Experts of a small language model: vocabulary 4324, a sigmoid router.
Below are experts of layer 4 (counted from 0) of a mixture-of-experts language model. Rows are named router (the router's row for the expert), gate (a neuron's input weights, with its number), up (a neuron's input weights, with its number) and show model dimensions 0-255. Each number is 128 + 24 x the weight over its row's rms, rounded and kept within 0 to 255. Numbers have three digits each.
After each expert's rows: a language model's description of what the expert responds to. This comes from a sample of Wikipedia text that the model never trained on.

# expert 61
router:137173104160157105161112107129086089148109118135120177085098106156142133136131092136116153153163120106127134128131098085122153105089094150111114120160126141103114126130138151137152163171117109104144126145108129154116089139113146161169134157095140106146109122109145089132132100094096125098158154115110163103110167110126137126143104140115177106109102104096102133106127112148144163088134146149138157097117166136096097121155171169112096099142073111100153093108159148111118134121150165143163102181088153115128180147104144163098144134111095107150145119137122141100131125150135105160147121135145149090156107144111125088152126128123143171147107158109178128147143108144110093112137102141136134112147131125149109119148097113170130090111152118153125167101084126089109131112168108
gate0:109199118138150111127113110148141095154124107096110144142083100146137153131119105152116114154151153081138110122132111129109188145111121152137078107111119142136111099125127137123150126166118113087087126170114144167116088146120118148145125120085142067115088155118184114113123106128140125097119134107105142153110149117173127084145117169085099130141122075064122093092086112145105156122130111133149130127111148155136084149125146160139124115167141133130173122102135117078159155111155129141118128135128141130145156166151133145134130147090126141160136108137128130119150096139147077153174170129142128091129139114108120124155127115130152150120085122133155094167104131188138099128164124104105120132144139112144132096127117136132113082092156088099091130090156140128128099101152133
up0:097197120147148104132119107133147087136125100096113129126087127135144155113110115125108117148138161096127091114134128134112154124113120156137115111101117140126127118095092160127137134169127134084089128187124118149124079156130111150159115123074125073107114164112201128110110110108163137105109110120091147143136163132156130081134148164084110139130117081077118071103092135148092135124127100117137160143085137147146100133114159177146133128167154136121159113130117102106183145142139114127124142115129142109143138163155139155135117142109138140170115127119109141138156106114135081155146182123128123103137148119102091136161114123128133158139101127122132089167130130192154093112169142119108093144152137108149125124125106127165100098100140095092096117115158146153142110132159128
Description: Word-ending pieces like -ther in whether, -man in craftsman, -er, -ers, -ister, plus pipes and dashes in lists.

# expert 36
router:129161087153179104156103117121089115167106137120115165077118093153157149126170097120095153140154125087109151093131123082112179105097122160126128144138134126115111098114173120111123129159110101112128133119113124140127110152139155157168110156113125085150130133126165130118119123130114138077124155125102159115125151138147103131132092132138133114102111091122101124069130115153150169120116150181173148090137154116120118146130149160123096111180076096127113117136153162119126122107151202122131108176129120125107172160118121149096141129128133123161111121132159134108154107142141105158144139113159132115126119156066125125142107111152148154104083115135171119193132123148121114145127109126091113132116142109152137096117096124134145078098151135130098166102130123123085110113160104
gate5:130140147165123103179082131158153117146127169136147151122169127100184155101166127126112141168141150117147133174128101145086119095123101118128106111114189129141108113114155149082162137122153161154143122149167060130111155166123147132147144143138139081144149139159136132170084174164158146127118162107131145094146122136110082143131146140120091135137117177137114128142134117118159128122102115082140113086130085129134150084108142110165125099164118110121127077123130118111129093177142136110091141106127133101130132119119136126124124125063138130135113170138144106131142117107114124154097127162125122125140162104132108129109149140121109125152155110102107098141173108121173095133119159073100133148105111180090091149122141132110150124072125116102139110108129135128115139145137165
up5:139136142170119104182095124164154119143134175142154149106162125108184154101172124133102144158151144106162128170133098137095116093116108114119098127106191127144099113118157167078165140119145168132135126146169070136106148163106147133145135133127138083137160138151136119160083178160151142135112159122121152075140121130116076154135150141143097131131115168139120141144128119124161118113103131083139116101114097132123130085104153105161133098153132112122126085146118104109121085167133122118101135091131122098134115112122131119119142114068122117127110173143134106140139108114115130163091125157120105131141171107137115135114157135123115131155143121119123096139173109120157101128119151075106122141112112189089070142124146142097158123080125125093134113111138132126125135130148166
Description: Word continuations following t, w or T, such as long-t-ime, top-t-ier, t-ells, plus time, University, service, and year prefixes 201/202.

# expert 58
router:147188104152172086163091123148097111170108121127096164126087104159140129108134095131090157158162103083122159106107090093121172124120081177135132170106124153114119099139136149130106146160128096092135155157107136167105107145146153158167119168117155096126139135118138118115117114099095135081136161118092158116130164130120102137149109123140121093111103103112098124109138088137147147133101152159157131111117163126106105132151150165109113109155100110149141100105169148106100145129132165141141096153129161149081163158103121146132133166129074121144138108114144127106150112137122100157138146118159149069129107183098154122138130091123154170145111146132141139169097094120118110118122121120112139112119112121141125099122093138131108077107159116130108160122129144122135106107156113
gate0:123146109119126096153099119160116110125124115151099124119109131121143126131064123119082147110128148121135133121093073082127116118145123142129118106101123112148125123067169128138116161149113129129098147169109071154137103135123123142118127134122129138159169153143151131107124138132101167103150149092138117103110159124148174166091117174164147138110101153097108122143117111116099124074108143145157145138122141095103123111112106154122128141168132113097181107131113136092111152116132131158139115132122146134099116193150117162150158098151079138129115101092059105146145135133137115130135148107149079117098153136131139125133125110157177190094120103125151142167161138111101113131119160122104072146120139126122048111117141097161133106104167100133124120107118084125161134117133150
up0:137154110129120131139093110165107111126130132154117115138097123121142143126064127129089153111123155118136110134089094084123122125155130127121141105098129101141105132058188127128121146138119122122109128163119071142131078151121123132104133149110130134121142147143153119085135118131093164111154144096141103091133159108141185185103103176146137130119086160104113131152131121124107130065112142145160133142112162120099114103123097133128098133145120103089177123134100145109126151108141120151138115110083162139103120193140107149151123098157078161109122093091077102149151126141125106131138153112125092118113161125133143093129096120135159179111117119136163119157176140099118120135118149116108080140126151126125077102100132101145123109092158094127118112105121085132177127103123134
Description: The preposition of, past-participle endings like Elimin'ated' and qu'oted', heading words like Ev'ents', and the final digits of years.

# expert 48
router:145158101143179084147086093148104115158104140126112161116092098171166138117146113146117146122164137094139142127087097107135140116106097174161116151130121132121114110131134133129138151188096108119138154122097154160111101145115129160141113153128152103138147118108163112120127127080112108086172157139101164141126151123128119130159094116141147109116106101086075117106127098172124130116108153165157156093135163108089120156134161158120104113157099112123161089134159157144111129135144160129182086149104139130119133167082129146153137139121095159146115089127167139116151126133121112141121159132157117092134093141072128111142136112152134163106099143137146126183132125132119140127120124109116113124134138143153128102116101114143102078073152106143080163102146120124123136071155102
gate1:125181106168142136167084094145096099135101113095039178107118074137121157135141091112130132166159126095117120156128135104097125099146122139136134124145124135099161058129128110137119168157116145137085152131113101142114127102155107162149124139143135148109112139133083149094135132133115198107135184108107162108106141160126132124118111129117089100108087104101109176120113094143111100113136143128140172100155152153130087134135145138163109106086061105135125121135138136122128135092140157129144096168125107111083117126124115123124115127116103127148089145108119113105183118130142088104126125146170154117139127143101155143135136121124148169123120153101103134124115106157123166124144127150126141111135136099114171107107098142144132082117164104118122143078118140120118101115135120
up1:133138132140169132133090117147100155161164169158131123112126125121110113106094097131182129111134132165128148140102171152142120113119124162124121118181128119148124127134135100153078149148129119103154101068083145109136130113142141110112117110127139078135104090120154120123131120173141102082141163146113107140083148169117125160134110140128134105115140132158167128136092141147127120148198152166125125119095109195139138127119124116145115129136150064096111126081109101122181122126131107193088122122108137139137153159114157141145111119160083138138098175111126095116124095109129119076120119103161138147089129127089111146139117092122066113163137125109147135114109125122082142146151126142147120148133127140093093115112144103131129124110175137128098126101156112099137126088167146
Description: Section heading marks (==, ===), opening quotes, spaces and line breaks starting lines, and taxobox Kingdom entries in species articles.

# expert 30
router:130157087140147081143095092118076080143103161138114146106104105152129158160129075130126150144133122088121126136104112104122161116112101168116123163126151143115130098124168143124150137153098115116147170121057144147100117128107125160141114129111151087101162129081158111109101123108124133092154154100125144132106145118120145160132109138123119117124109102100103132098133113139128157139110161157194125099132161139096102173153151156114104128158100099130138076131155124107085128152139160106130103148104111147125151143102118161086129142114122146148113109120119162083169114132133090152111135099177112090155129123095174125141138139119145165120076149137150123141113135151084104124112106157122116089102138120141125087139100124133110082118147084179123147105107124130136111104144089
gate1:131137124119142111125134132174071163115133111157082111158119122078119151117178117150137132128176140117147116102149123077138132116137136135144150135110122117141121125145092118118096133121132079101155134155149122098099102130126137112107129149127123149131139090124167106098129141135140096125128134126095148170135129110167167141120153116091168123129104098136128125115137110122170143147144107123125102134097145113132111138130145117171162112142113116132088090112159130118129149116164107118105142113109166122151104139122126117086133145134119138160130105123148157082174108140186087140100151131142127153115082200111157058087134133122079133116115131135096119130146122131094075100114127137110156143086141160125096125173065138121122114132137168147157094192137118114152199118109107
up1:114116134116115119122140141178071173098152134158103116156129127073097157117196134135153107124146136144142086102157122084153135117138161127142120126115104101144119127130093086109099122116121087110139125135148127083126099125134131114091122141127113160120145114104159130103134143123141094127116129113093135167147126114155153136107161120087170120139114094139146136129135132117163131151144113116121090151106160124149118133123132109169161123123118106119099098121142105123143134109153090117084137108096160123166101128145133133093126161136132150168111118108141149082164109128180094129093142124130134153115092187128151069083135122122074117121107128139091099120142136139077089114120129130123152141093136161122102129170078154121126131134129178124152098195134126128169192126112113
Description: Final pieces completing nouns, such as -ation, -ion, -ure, -ur in centuries, plus words like time, built, and taxobox Kingdom labels.

# expert 28
router:139169078169173087162136101139111106164103156119108161112103091151138136132132088161101149158141133085115151119121084075143162093128093181135124166157145147115103071122154149149114125180112105098128150153115134165107113119138149149142123154137142102117126121104150108119120104119123131084129157138122156139119158110114108147168080116130117102122104113102105113095140117170142151140127171135165171072144173118114129154154163170130112111166091114123148092101177143120106132137135175119109121163119129162110143140107150164124145139117113134127125108116155118100158123162146101130128144117185128089135110147102161118146121104145160154125101136159164126159114116142104111152144129140127122095136108103150118106124105131126127079108164104141133155124114119103111108107163094
gate1:148122133173108100143155162093127139114103150113118151171123104159109127145117125138137130092129113135073122112138136141135108105144106137117157063137142106139082152144155153097127141117139106144137127207120136133138113115121134117153143108129110122096114145110128126089166125105096067117120156086126185125123146124155127162124162140108145057133104112158124130118154095146109164126132128134150131109113134075143168133114123122116114127154104095120182106123116132143118140153118168128118135114145106134151111128134125156152138118092129148078144128106098112117122129087117163131159086127126085146183142187142145156133178123140113115123109147132201165145152179072129150148142139131132138165153139194149163151130128117141092135114100156121152141136137108145124131104154133
up1:146121137173092100142155170087133137110099145109128148160122103148107132143118131142137124090124114133079135109141129146144102096145105146110165063144135103137079154151148159097127135102151111138141123202131125128132117109128136115147143102124112120086124138114127138086165122100098073117118152086132184141127142124143128154118157143107151070132100119163134128119146083141101170124126123126151121109118127086144164126119112113113124133153105104118177110129110130141128134156118156119109146114151112137160107135142119163144128115100123149069139135100100111107127129082107164129161084128121086149182158180147151152134174134136107112125116143149189155147157173080132144148139133141137139169155152190142164163124135113157101136115096159118155139131133107148129123113148141
Description: Conjunctions and prepositions like but, or, until, throughout, and numbers, commas and pipes inside tables, dates and month-column rows.

# expert 42
router:140178108124170101159112098140100114173086159134114148133100103165137107142115102158115150130153128078144146124126106075127170133093096165142120134113123146107120095098152142136123121171106108110122143141094172140130099152137140166157100146122170079131124141112149103103120132107073129097158152142153145129120160139120119145122103139164129074112103102103086138108128128161143151135092141152163154105120142125096135144152153168146111103133081121098118102121166162122081125142157168139155093156092148134108148139121087157128148123131117111112130102141160146113155129141100113122148144108171127076133102138096134090173101134161145177145118165141151117151115094136115095142101118117095108097124116122160135093143122129121123076090153105147086148110112122113101120118140116
gate0:128171100103125128137122120172093112164127131120132132136125082129146138130114095133126126151143114090147109144108134127102139131133126167113116143154116121132139086106149109123140103148081128147119153139086117140145113102161121146109130123155167084191121147110155116113092116089117130095165148110093166142144160090137120075137123155095109134090105128113079137115155093125148107115142140166135153081133133103135111108166125166130113127139137117117141110122151104144122109134136156115140135140098103107107163186111134106118122128089079122125120092167143143114130118126163092109134131104144129119181105116058138121182125128147122173124056138154152146134136086134161147091128119131121112110133117170151120116130130103120164066116170103174116146059107102129120130144156113
up0:148132139118144115144116136129072140130124129113163128131135083166188143117134105140141123110139072091082122153127131097085113154123121174112110110154109136127096097101147119129138116123087115126104134144093131124129131115130115192103155146178165080175131129141145110107092129092087121085119115120119167162157162116128127089111130137093108139103086089137094160133140102108101116147128109136128149083154140124137113123130134147127126115153144156099163129120131123118129110120140136123141143141089105109142172167126149118149143112084085142161102094157138147128100095129151088141141136067118156100174104113076133106148129136119142184100069156119136154110140123133157160124112115148127157109135125108146132152109170115127144103117145131157119166060116111106102155126141134
Description: Pronouns and subject words after in, of, or a period, such as his, its, it, because, due, spite, often followed by was or is.

# expert 40
router:128182088158171101145086130154098129160107110115104174122109099168144145119118121129120181152169123098102147125127108103135160105112092160114102124155102139120128097119155117107155147147111092093138117148108123147113099128119179156158143136137143086135133134111152121142105092134092152093133147130130140113102149136127119134143097124145134114088112096113086131098114130158137163114128153161140136095134185157092136163146130179126091086160086106107132099122148127099099155133161157136152060187138142131097156168123106146129148129100113122159131104130129125114139123159124107131162140131144118092145124136085121113141106133127173169135085133140199122158114106137125117128148091121105140143149115110156105101128104120124136080089141124156108158122121124133096108123180118
gate0:143105182121115122131093142108152113151119124126173133140124156154126143116104146097173154112138153126149130183116144133072116119118153136077144148124159081127139131123115124123130144124123111109148126101149166083174144080105119140156165130109094097133123092097117096126168108163127116154175128148161114135113131121099165144103114138143151110101161118129140138134087122153131108134120091082099136097169123136134139135159102129112195115158139138122134171177124102168070150115106104167113085132178125106112142142130129130130141121132112091100173104174113134140104120159134140121181081137125158125113146142127125142112106116132140146165118122098143128164145153113130138093130109104150136133185097119092116101096149098134131130130114122174118106117151133173107096144116182
up0:154134158142133100149125157157144136116130152078134124115098140149100128137126135123151121149149145097098124148087148114112153089128122129142099166132182124108066076143095126111130175137124089091144118162129121140130115131135160130131192168162115109169128097103092107098149128168146107128166124112087138100107140069151134145110128145096135104124141081141107106170108104138085096091106127127123130120144143158116144137103129105157116150163133167165137109121107106142133173079104128163115130103120128105160153102073097109151102115135132115134140099201146112114124106137115154122126167166124134132120101159114126077141116132148132144143148114145133130139117126123138094102094109162119116152197123102122130076105151105100096118102133103107103099138137153126116113123132107
Description: Mixed word fragments and function words, like j'eal'ous, th'reat'ened, no, we, much, and dash runs in table separator rows.

# expert 59
router:114153104144160090179116114147098098167105113104113147107118084169169106123117094128103182169199116092113147113120092070120133132105095165124126135109109162099130122109152135135134150151128128151126137140063113164112102143129138181138120154114170090118125141115145105127111117098107139074139181132119179133106178118140114135153091123125133095098111120122084122124130109145151143136091134160189136090114161098102099123121156201122120090154110117107137077116152128120089119127120184147135124155123093127102134138121144158134150129108095143152139113135138145118143114122122057130125149136151135093125127126107131128136121129112148160144091138154143131141121119113115123130129097122109128103136123121143109120123106114139097081110171125117129154102120134096112131111156102
gate0:134142138119134099126061131124057122123123139104133153111092094135093205164119115166135097133119137136131142127154083141132134101142146120128144140175146097086101123116119117132150174120111112104148111126105128151090093105168101133125107131104136131118167126132128120122109110113143167109141132109117165150080102185134179131151110141137142104121141148130133140148100127121119155140139104156161115130164119179091126125111151144122115121101126121098127093149133139101114147130155142100116137144130140110087144144149108187100142137139104138135122095076142081151129098122084146167130089152132172102122144146110138123136152063120144112122091097106140132193081142170123132127151084156142125155080140117111137117142171142118082117131118102169145156133124133135161121118132147
up0:106129143109114097132085154114075159116153140109103137120107090122098202161122123178143090118108148147132162117168081149138125111155158103114148159149137114096107121109105120131149147116102143098161122113123127140090109120134096122112120117112144143119154127134129133125114124101151177128119108109119157155071108168135174109158113125139135087116142162142131143159110133118127133146140106165163121139170095176108129130120152148123139149080130108093127099153118151100120165131157128105120136149130145124068107129144112165129147137123127138146129101088133075162119112118086145154144099139117166105124155148123155130133159086118140111116107099111146153161074155191150139106148076171132105153096142112130102129138178149116086128122109115195156136126138139129157115132127147
Description: The articles an, the and their, and mid-word stems, such as ided in presided, iz in organizations, ner in Wagner.

# expert 26
router:151179089175164096166127098134121098162106152133096164123098093154171113139146089125114174121160116088124147107106104092104153116099115164121122146136133155106130101117159120136143140171117103114131139135112152143126106140145151155162136170125151089129148131108172113115110119125084096082141164149121138106091129133111121152126112121121136089120093107098085131093122095165135140122130144144173152099113155124098113157146166173114114107149097117120139105118157117118112130126157173143134100163125127151100155161093128143116163143121094110140120105143142121114140101152158091144138145152167122097103113169095125126163096116115161171135083153139156127163121120156121130143131115113119111138143117091173134099129093105127112077110169104154119163101130135100102116088151096
gate1:136133130134146110105115137133099145175190142102131142152131128143097114126124076121155118174135114108121113110156154094120131132125161185120111146170104149150117091119139108137101160134110091124116148130112118166081112162121101153162097133105136106140153143131132141122108119157145115077180162119104126148149138125120141102166148140146196106123099112080097106068158151179170153150105099120176138119115151139126114162191150163130130082161113130127126119118128143107133111114133157124124143127140143154113143146122127126153143138125120154165089158120175136140192105150168110130118110106150154117121153125103125134128142142127094129107113123155115140134077130119164092088088092131115135114141121102161147092106128131148139082102166118128072141160134122120130141091140133
up1:090112113153121097132155144087145119116131150131109116109159121113157141122135114131162137129124161145133127122133137174109107135107158150179130135083127136096158108134126142154125162126109142126150127157121143116119098161107091111161117152127165149110081088130124152130115157162156153151151137111079174100164119123111123120128161104120097134183125093112126114168137165177122168178120118103155105129116121057179141082139153141134170129148134137118102133100122136143108066134130159075139143130122119193147121097157102127113125157149096168125107151105137124104153096134136136116094131141169141124092169102144141161109136126053138114091134124133121159122103172113150119105097127143114116118159155104099134141148137173121098143146109107114104125126127090096119131143115140
Description: Possessive determiners his, its, their, the preposition in, and suffix pieces like resident-ial, in prose and table rows.

# expert 44
router:139160087175155090144096112104117086167107140116118163109114100155145143129151081161129170144153111095109172123109094107092144128108095184151118153129163154112139080119151143140115155174088136088129154117091143147125129128171101162165118160130143085138151129085169132094139117124111122092140172137103142143099143129125120145140116129140143110117116124100094134120130110144125117098111172156169137077117150119100096143120161173131102124161110108117147127100152160116105148130141166111126138164113136150114175150107148140124146147137077159120127104133099132145148102138142105142107131129168112085148115145102121140137102100135150160099096145166149137167136116153123111156127100142101126091130132104150134085139107099122126078097139095150087154106131124123118129104175113
gate1:129124135125126120119133131166098113122113157168128128146104126110116130138060122098123103181082126122046108107121113122138123101112162094124122101103131173114127111111134153103106126121156141140147102132153099119112132138102137094144122099113104117122164144110100147140154127067085125132102135089165115150132104143081143174142117144166103121153154128110092141140125172105111106139066124135112145124103089124134144104116165171098125122150126121162108077127115060112110126138150132177109128125147132145135085124103126112140119159124129132127128125098135155097084131124136121157121159106140128160139154070147138161097127101123150121140152128115137162155093118161151128164132148178147097112125161104128080119145143109128096120110137150151141149121128133101207110095147107
up1:136140102147136130145119122103148145143128097097132139100137122141141131104169112145116181085181129112191137133141127099115146149149091160148120150141127101124120132154115107146177118138108108098098143146098148136136110115133113149115140165124167104141112112160156090128100114179159114108174158144086161120104156106164142082130133111102164148099091127134127112120117080152141170120168120149144114117158160146110105158133088115150131125125115130114148173128158187142123128124137142082158139140126124128117179134137124150108132092127135108147141119133137135155167115126126134099147116174137128081127108167097085093167135178140137135115092133142133104123152128109097107091118114076099164161135105136130178128112102109151157112121123073123102108113117131160059129144102134
Description: Line breaks after "= Title =" headings in disambiguation pages, sentence-final periods, and M-initial pieces like M, Ma, Mah, million.

# expert 10
router:108172102167158094155127093133111113159115114124109153109100082173144120137137087176109177135176122094105151122093120087103150112109117162126108156124141122117110102131146127124144151167092097127119162155105121147115113137123168153151115160143145094127128142128137106106112116108100134094149167127118166113104159108138086140129126127145135102109096109078084113094126110171135172127131170146157168111133159122102096167145186175130093122171110077138168107115149152130111146120148156138155090166123135155115155155128129139120142141112100125126136116121140141113152088166132097139128142122166138084122126148097135124158111142125154157129098167133151120149123115136141114118111148127136099093138125118156149083135092102104120082088170111149101166107102139114137117109157116
gate1:150143108121168125103083101146094094190097130150139130120105154166098110128130107108127137155147144095134156111138101137147132158127101129128136154144123169121125106118146140087138140161140118143138122121136126122093102111118120144169083126141120075119128159110127115124114076118121161077137160105105131117088135160135124110127101122145121076098130113091097127091138079143143122121107135153149084116168147132105149165131134133143124144127107103114154091101173098128085092145155201133129125138145077131128126136160142149139140122131089140138106109109118136084149109165173077162114095137163155110120122141081153132138120148113149177128094139130153131146116119132102124142116091130110126136109147132161148146144082123113121086115176090123120175102136109152152106129196107
up1:154182096158178125150129113114125117122098126128134118131133135144124097125105119130126140104136139111150121155111110138116090131119141111103125142136150111076128093172105148126174153121133120169102173161156171116113122140095110144097098115128150087127156105122119118097090154116108163080166167132125111130120162169061127118145100117145089115118176074106130130112161112115143158147141137161147097159096134151115117110149154125136139127108145116103155135125123113099117108102150169142142136146104181127126138121130146147137104091188090114120137075114140138082093095162109118144145128097119143126105105112096139140124123105103114149146107139121147077185132096128163149097120109144088129079122132147127141142120145143107151099125133127161153162113134157165106120147197150
Description: Coordinating and joining clauses or names, and/or slashes, and digits inside years and numbers, such as 200'9', he and bassist.

# expert 16
router:149146099125172100157110114139097096184104144121106160111086115179157112118141079129115159149161097097107160111139083082120145117090089182119113151121102168090106099137153137101124130189130104115139139133073137164111101143123137148162135152113163116100130119109148114092109122120117129094132168129106154123114147114138122136136113145139142108112097133116081115099117126165149161092109158154161148096139135116098084164147148192112085125154099102130137072130155129133120146139169184141142114168115130144106140144087097138124156133110078134151119106137129140125153109125140092141145140112156130111139120140098105116149114127121175160127106173146163155153099139146088124110133122137121117119135123100142132107128095115117100085113171112141124142100133124122115119117144110
gate0:142112122130144137156109126111123126166138171116118103132100126112072095088157130149120141106146150157142167124161085144096145105159122083152125155128111180140128124096091107153104155108059138161106118092148136093111092107171135103165162168107103135151100162096108126093124096118166138161106112155142144143154123162127109130143122111130111154143154136135141154097122115078140170123100130149110136152119120089160120117125131144104105151106123123119150136122124122125140151128131118125131187095131156133120151123111074154128119132110153134164140134108131087120162116113114171147089122116126059124164163136122127171149095134114189132128137108120128152133187144122143164087152140125114140130145119120128090116083126118151083136142162122116167151142077106166135139122124158
up0:110131144121124121118160126138140114078120104155134151142154142113154169154118123105126127143126096127124111134100162095151107139118127167106141079104165089142129136138153164121156116147167105106141116178116144151109150159098117157113095094143159120098121106152129165174112150137108131114143123129131150149096115125123119100109106157143125100127146127139130096180136132196099081142178128114124078099136146148101161120112099123162154128145151145143122147124123137125118096158142123142102052154119124124134081173115180106139153104106099117088141143154120149155116130123172115110161107148114196125104112120133142103125147132116082127153110140137107131120087116094142109200123113155127130147062103139139158154160137125098165127138102166130108112130162139103125121157113104
Description: Articles and determiners opening a noun phrase, such as a, an, his, two, another, and word pieces right after a or an.

# expert 1
router:117166116160160080127099104140114096158074136097115151111106101159134135135144106144094165146159136078135157120109096081138174133117103164132123147107112152125136090126158129119128148187104111096128150130097124172111091123132157168144121156106162109126142102124177117125083103119112157099143158132117140113135155127151141117136114121141129100115086099114105102116143103163149148095098126161162123115135157103092081143147166161132114082157109127093148103131165150115079163159136163137136120165120127135105142141100138175098122138111103125130101107136147164107144102139146109131133144114188106098116123159106109130173110106102157151130092150134153145139092118120121128146139128115091100114122112130125138115151123126153112084110180117172117151112135151110092121081159119
gate1:117152080102155134096134114157097105135141094108094165128163098167159153135119110130130135134194107093102116144128142106093131137151138149127142157134138161091123117150099139133154153122124091156130126150111110142110169164130182132162123140140160085130140156100151116116091106151085119120176164106126165101149172131128113137086099135116173112137121135094131129054140103174164149102134178125118150119085120074120135132141106186115121119147108139132149117086124163144097134117144198113160108168135122148141111165130118150123147146163118130141144133120118119103151125162111122131120130122153145126114122112106096125135140144123126145123117138139159155175115134126089087124148138093130153109133133114165117102107103122171135081091175121162114145125076121145124147124113129
up1:114129099102109099145147149143089119122156104098087155097147121162148137110122132156093128091198109095176108135122139126139156134131131149128146160161134157102134120158118126139177156097104122121138141128127115152148164111151179089147153154162146083152141149125130098116067107141090116143163142110148164112121128121114152134112087142137172112136101143107141132097108132159142171122118173128106137129058088124117147134153116163080163136133094163130138134112149109138128113057125151089120110137147139135154127129119145143091162154156107144126140138124117092131151086158083144166125125119159157105147127117087083108134143151098133143120128138143117154155110125116087109160093123110116117119117156134124112125132124113146104111057152119171122143129099101167120152112107148
Description: Prepositions and commas inside sentences such as in, on, of, with, plus the Kingdom field in taxobox classification lists.

# expert 6
router:119164093166172094152094109133107070159083178104097156118108124172138121130134087137118156130166109091094174099110096102100143122085123153120106153143148153111106100158156135123105151164106085098162154154105152151145108137099120172152130143137157106111133125112148087100140123113110143084137156154125135098112159111149103158129113110137107088103092109106089083092139112146148144124121153154170168107129140107106115151151158155101082130154121112096141098099150124121100141130149172151148123180135122145112144155080130144102113149132107127135088099138144132104140102124130104128115186121165092094139106144102129106150134136161132168126093144146145111160120113135126116144104124112123136112129136105160107117129115135126160081121167115137104143114134117113122129112166101
gate2:141174144140165101131115101140067112145154126109148121118096134153162134123141108141128151095109146091121164093115129117137157110099148119142114150120143129121093157114118149166152166136091129125114118185122127131119115169091196162160111173136152101163151163145172118116084102120086101116135153104076139159124142141111105160148137138070080115140127119108109082115113086165137141124129142143150128145084109141109115158155119145113119141176089141115152131114183136121117170142130162128126121175100126108110119116126130179110147113082107132122132108083107157100131094096162121153114147157167124101141122147075139120140118119141120169117131163105164138138122095144151124139143137131107138112132152130154143103115136111136134074078125132156131145093117143122115165126124109
up2:146145135106147162118119135141138147126130144150103155131136149079127119162107145103123103125145145161142136169118140126103134144157121143152151150137153094164178091120127080106147092097099123147101077100138170149129131113156104099098136130159140185122131092134101124106170106139162120154171143150134149119094118131127169088123125104182162146126117121121131177161142168099141079126153131107156116148130123148147142119146132107102159145114131140115081142144092116123124104075157124163138154120144095155115137169104161116152079118145168138104103107109137135115147131125122141087140121101119123123146154094135137155135116109154101052133086111148139097122139153154104142086084141115170125122121123089081146107142115133172091152173140115111133085126154116140131112091121127
Description: Common words such as the, as, to, into, became, century, country, plus long table separator pieces and suffixes like -ation, -ies.

# expert 33
router:120167101139172087147101108151089114168104146122094165139098097159148118128119097149116146133159129081125169131136103094131161126084100165159132127141162177077100101130156140096114149175096106100134118136094162152137097136121163161160135158112140080135158137096154096119111113133115122097158164128121148131080149143128121122134101147143118112099110130111103093108148126149157148113133129181151169093152150112107123137136147152125108103175087118131138083106150123104097121125174179139144103162114125137124151138107130154140124144108079109145107102119139139095146120133115091134129143131172148087135106151119109111157121144125148163154098154136152130152138090107138127127098115144120144128128110105134156101137089137148137082100179104169104155111115128116103125114148088
gate0:148155135113144114129119111165087102191126140121118175138097114146147123165136068092129153162132078073130156140106122126129175150105150131116113116140094153107102112096141167128108146134113124104104128133093107140093087127093136114150121150118163089140129119127106144106106144122112125114117142092116140114130148123135129138145096137135127113125066121115098134151140130152161152118071148140134129112103134103127124141138147168146131108164109134147146104102148117111171151128180156115109115151123131109107149143129084121139122151135066140161103127153132166131129087113138079140149161093185133102110094126070159153135114150156132189135108121101145092118144083140115127158125110149129127150118147092133164105139153109149113093114186116140115165111168135153096104135166123
up0:122102122134112145159099126101094098157102160122136134196115092136139145148109136084113113177105063090143176108109147159142129121094128139110147124110147125117100093125106166122156141127120167126112133131132111140076112134106107138135106117115136110185169138143087125080087135141099102163122144102134126118144149115109121128153112182138150103147102156144138124127155115139115118133081149123115116130109142134117122126129116166139102164121152132163094132113144113126097131125150156086130112158140098115111136135134112097110135119112084126192114139084128134111129081105128130138140092126188154118159141155074154144138110143131144189151104162101148075136177103120126155170098092107120142141114100136144133111134176139120093121086183126133130136125140153151103114133158127
Description: Articles and capitalized sentence starts like The, In, On, At, a, plus closing parentheses of lifespans and letter suffixes like 14A.

# expert 53
router:127174092164173093155095105131096102167102140133091156106097093170155113137147087139108169144162109090138153109119104097101150151108091171117108162137122131103116096132145104122139150169110112099155173131096131154121093152141148169150117133135169095124130137110159099104106091124093123099161163123113174100112146108112106133163112126141142087123082117097086118116118128168159149118129156153171134098143154127103133142139151163094092098165099113112129105125156140116101162116154165139134101171103133135113139149108143152121142152116115132151093116147146129102159115115129094145126155128166141088147109135083135092149097132129142159131086142156163107163109112144102107123146103139100126118130144120132116109130094112118117083105163103161102143106123129121110140106151109
gate1:152144134145169141143059102157107144147114110101082158077106089148135132161147079113116146136128158104097128136108095105135169137108088151105136125125162151102137098141133109089157128149131128111178114126089135161139126139123154162147112148096146107124133131128143071082130099112134125098112153115117136146111115102117149122129111158131134124116117103103113098118135095163151167103125125123131128115102155155137123178156127131143079092153133102111149119132187180122090129087139145111132135142133118149110131142128129115133120073118147090144130109121120165088144106118128091184154128136141142076129145145128111099157067143108127146136138128148140143139101134167147128116113119104156120135093117137125107101127129115127119092123179151170138165127119171133046124095149098
up1:131119138142144128153099141172136130130114120098111175155107119130138126142148101164105171094137152119102091127109137116114132106114073118118122070129120123122151123127086106102166124156151149079154133130139136134133126148140097127165150140121160126164120102146103137123150126109111139131114129121145151136138128105159108149128104135119143158117140107115177102149177069115136144098123097122145113147082217148129101136115097122124073121145147114139096150173157135109096158130134114149135083137113125150109170101154110095105097089118152123195134103169113160092179102098112134145146110151119112127151154138098152096156065086104154122163139143127123150126123132139116148157135126143123093182116123137119124095173136101124147132095138151140149146134100125147121162085124138
Description: Pipes after header words in sports tables, e.g. League | Apps and Division | Place, plus commas, spaces and mid-word pieces in prose.